python train.py --experts_per_token=6 --norm_eps=1e-05 --tie_word_embeddings="early" --max_steps=5248
Below are experts of layer 8 (counted from 0) of a mixture-of-experts language model. Rows are named router (the router's row for the expert), gate (a neuron's input weights, with its number), up (a neuron's input weights, with its number), down (a neuron's output weights, with its number) and show model dimensions 128-255. Each number is 500 + 40 x the weight over its row's rms, rounded and kept within 0 to 999. Numbers have three digits each.
After each expert's rows: a language model's description of what the expert responds to; "comes after" lists some tokens at least twice as common just before its tokens as in all text. This comes from a sample of Wikipedia text that the model never trained on. Tokens count by the router's weight.

# expert 4
router:483536509494538433540496446509502438481519561476489413578565478521499488493501513484520430497476432467504511530467520499523430558454503487498505493519491593495533477577536393458500472508542448475552520461455475506445562485577483575566482436524488497454469508481424543514527458487502460523451399443478506542492488433445535502498462427521541501470522456571427475479580534502519505545482
gate0:502559471528528470501470502452465558505486466492479526427477522515490496521529538547440496522534420559511451502497460494494497476492448422541499540493630505530499504547522547482437437509448540569492492535520495485540474503489470470563491472517470518463545554468513451514472394465558599502465442495540511502514474484456476431485501516504453492525501459555508447470508587519488451415506
up0:546492504534436480505524489487497541460504564419507556543506513508531456491470491425518429492462495468502475498463505572478461499479505515507420458494452509530480454453453532504483534515577499487491526513527523474432558467501479448558505517511501494561500399436515468495427480603448519527549545540461465520464434507501489495529520520484517491514512538482522561466510503484511539470442
down0:439503488500510449481438558540479617474516504541536498459552486460480449455494496426546488537434545467463541476543507560502511496476563519508474504496507482455571446464518468492465540630531532440510525440468599475505476513598483512569471476476494535496537427425512429515512491578528469504504473506553478493439390508550524534492526507533456491473496508488496509536453444484481411555470
Capital letters in acronyms
comes after: "(", "| ", "; ", ": ", "A", "I"

# expert 44
router:454445540434468450492465506460482465475512570386508451477519516549467533518577529486552481468572443482487561439503478476527509564501572461479483423513483558457520542517533446501455490532538498484510489517484516498444548571488514546505493516501515442433539514521443591524511499521459494571441497417479440502534497468498482495550518453537513526462525447540522506485548522449519542447586
gate0:463515489493514457486521524468506489496569499472527536502500457589531511582467569537513578488472491525512486475468542499512483463513527558506416585533519506419417482496473468493541482518565421508509480526499493499439453555542480469509481445541544544461492530503525507499494457518521520531500569559515550513503540508492526473516538500473477479529542463448499417456481451544532436440512
up0:482462441571484552469494489560515526507511511457387505467602500518534459484516517512525487471449488519476588494525442555558445477550611544555579543526540509490559516484575468421548482519489573515422498455538432482562475539485524447511455544504495463525569518553474538499491561501490511517507473512551498514470523463519455500498514441452413410458435452479470493362491460560528458427476
down0:550561434545515506503451518563519521490471515490484475529467494459520502558417501499461485495524512575508501563462553477459518580482544471469506518608529483500553518408491489511534579437482476422528500548430451508567531467493518439553415517463462475557544500455508489475534524515574493486520420524586465559516482467439502464504564478527458519504504435446583462495537494474473513497448
Digits and odd pieces
comes after: "| ", "(", "; ", "\\", "202", "/"

# expert 39
router:460444571472533480484466552462493471455486562483481491530487527505519543497564504447527501530552485466432464453491497477525457504477495468548428471516503562494555503496479494509474457517531533533536545529524408507506543536516534538553490456482477440508523469468454564469546477540471490545424563462487483535477443460458491466483464531509522532477457474539453460458566460486435492494542
gate0:520501574530455391572564522582486556499507490491477559500520519558494491442502539507495410480509556426521529550557507518466537433538479506501480504501507514496501489458461524558442510414439485491489577426513557444559486566477485518470480492539519570508541496488477515487503484493487537483535421520501544519546436479482486512546508525553435429482481521501516505451446469558527519502453
up0:493547487478452525490463491544511431525523418529525525512522536553550471542452506539519479514482442540487450502545496550470444431477543514503480543520507517524533494509451415539464506548422495493415493556518495565494455499507464486474485437498489526506541506482546532537495473471457506456514478558526454490544465471504520491521529450499562565441462543510456475488487551582416532430426
down0:479461518496543506495467522518519425503493468476516594475461511528471494529520432482544476523466561502480466509571473476484586465558464473480527538455432538477511453492497536485454504487487495514396507481502520485482523485465527561519473522570492509500524423525505527464509468518495514546482494512453506488486444505504495437530458537568491564584503496491561527494498494454478510566486
Dates and months
comes after: "| ", "on ", "On ", "in ", "In ", ": "

# expert 13
router:501448539498461408495480496442545518477477517487515501453553571467515483557564579473561516515536431445421470507460522484486424527486626487528437448523496570455541527535599421442544505490490531479532509441488468488431508576579445557557479492500509502448491423501495525558509474514443449545453501480489457552557513510473505564566512497504541470487483546517433489480499472519460496454553
gate0:510452505483557555445500478549479501438496463507552527468454462583468537480471417560541432503531566488533495462519549530487540481476484466491597431480492486543479482469421520529534505556492465455437493512517476424606490513454466479490560512537454494452503448543565506499464554471441464474483467567485487478451544461530534478545510502484468503526473479489497493514510529503510499568501
up0:482486394496528571451481514496527558488531457475480457479482449637490512530511471546511480520484466472520495427475542580484563502479496496430547505453579424498584456468383573519463463610534453479488538545547499517534491569508527504477514459494454463480519488486487482461525447514517469513416434499505497498485484467490566467504496516530541448478397502447446512519445530484472527532570
down0:505502543499574578464535435586524454499486481585528494419489460567503550464571480454519399490464476548461493568422489542553435458529483522469574499473520478502533461451506540557524511487498506505492479536511437499528572457444473511437507410509537479484524491481483516479565531521477489501452555469489509445521594542539478432527537516409515438464446517505467485510507517450527510560489
Pronouns and narrative stems
comes after: ". ", "to ", "a ", "and ", "\"", "was "

# expert 34
router:489516524444482492422490450492517496433494509419502448558530474588449507475509504492555480420500413533414465496512538495529501594470557442489507467490527504512606480517536462510477527516510522482501444555488442445504592527498456520462455511487545498458525491493384531532522434553446454493480523441480470504521481497466513523490519471519524531453535464503470528481482551452514503472608
gate0:487452506482514489517479475542507521481465491486541438538552499554498527485513405620511497524500515504547502514469482505475500469480472512468535476409533448469510569494519493496595490474492521538470524486578519451500539463508491489570543498470500486524504512428545577504509529477572509481545404588561439443522489495485521480489481594575468588406482508484460494540456455511562457531572
up0:574479459451550403487456539438480561473479505548443495451489533472532492518514549488522517454530514553426488446450474540539477473501506552514503470423455524505584535459528477558510551492520449515474403457513446416536555475470493472511470483556584500452432481512509484479471517487513522485407576498508562530541491517444508574545508538501495466561467507562470497435536550492592464595520
down0:530538453522544512548519501534438568436533454535500477452525516480404492504502504555480539473502538515510468456519456493583544528573512453446543539422465477528618505456523523485559478451458503402461523536469517534527514487527463534448499571474471464513514516523471460460501530530486510523529451492435510439497489524493564529515521553396576462503494500515511496509494507566394518495470
Determiners before nouns
comes after: ". ", "of ", " ", "\n", ", ", "|"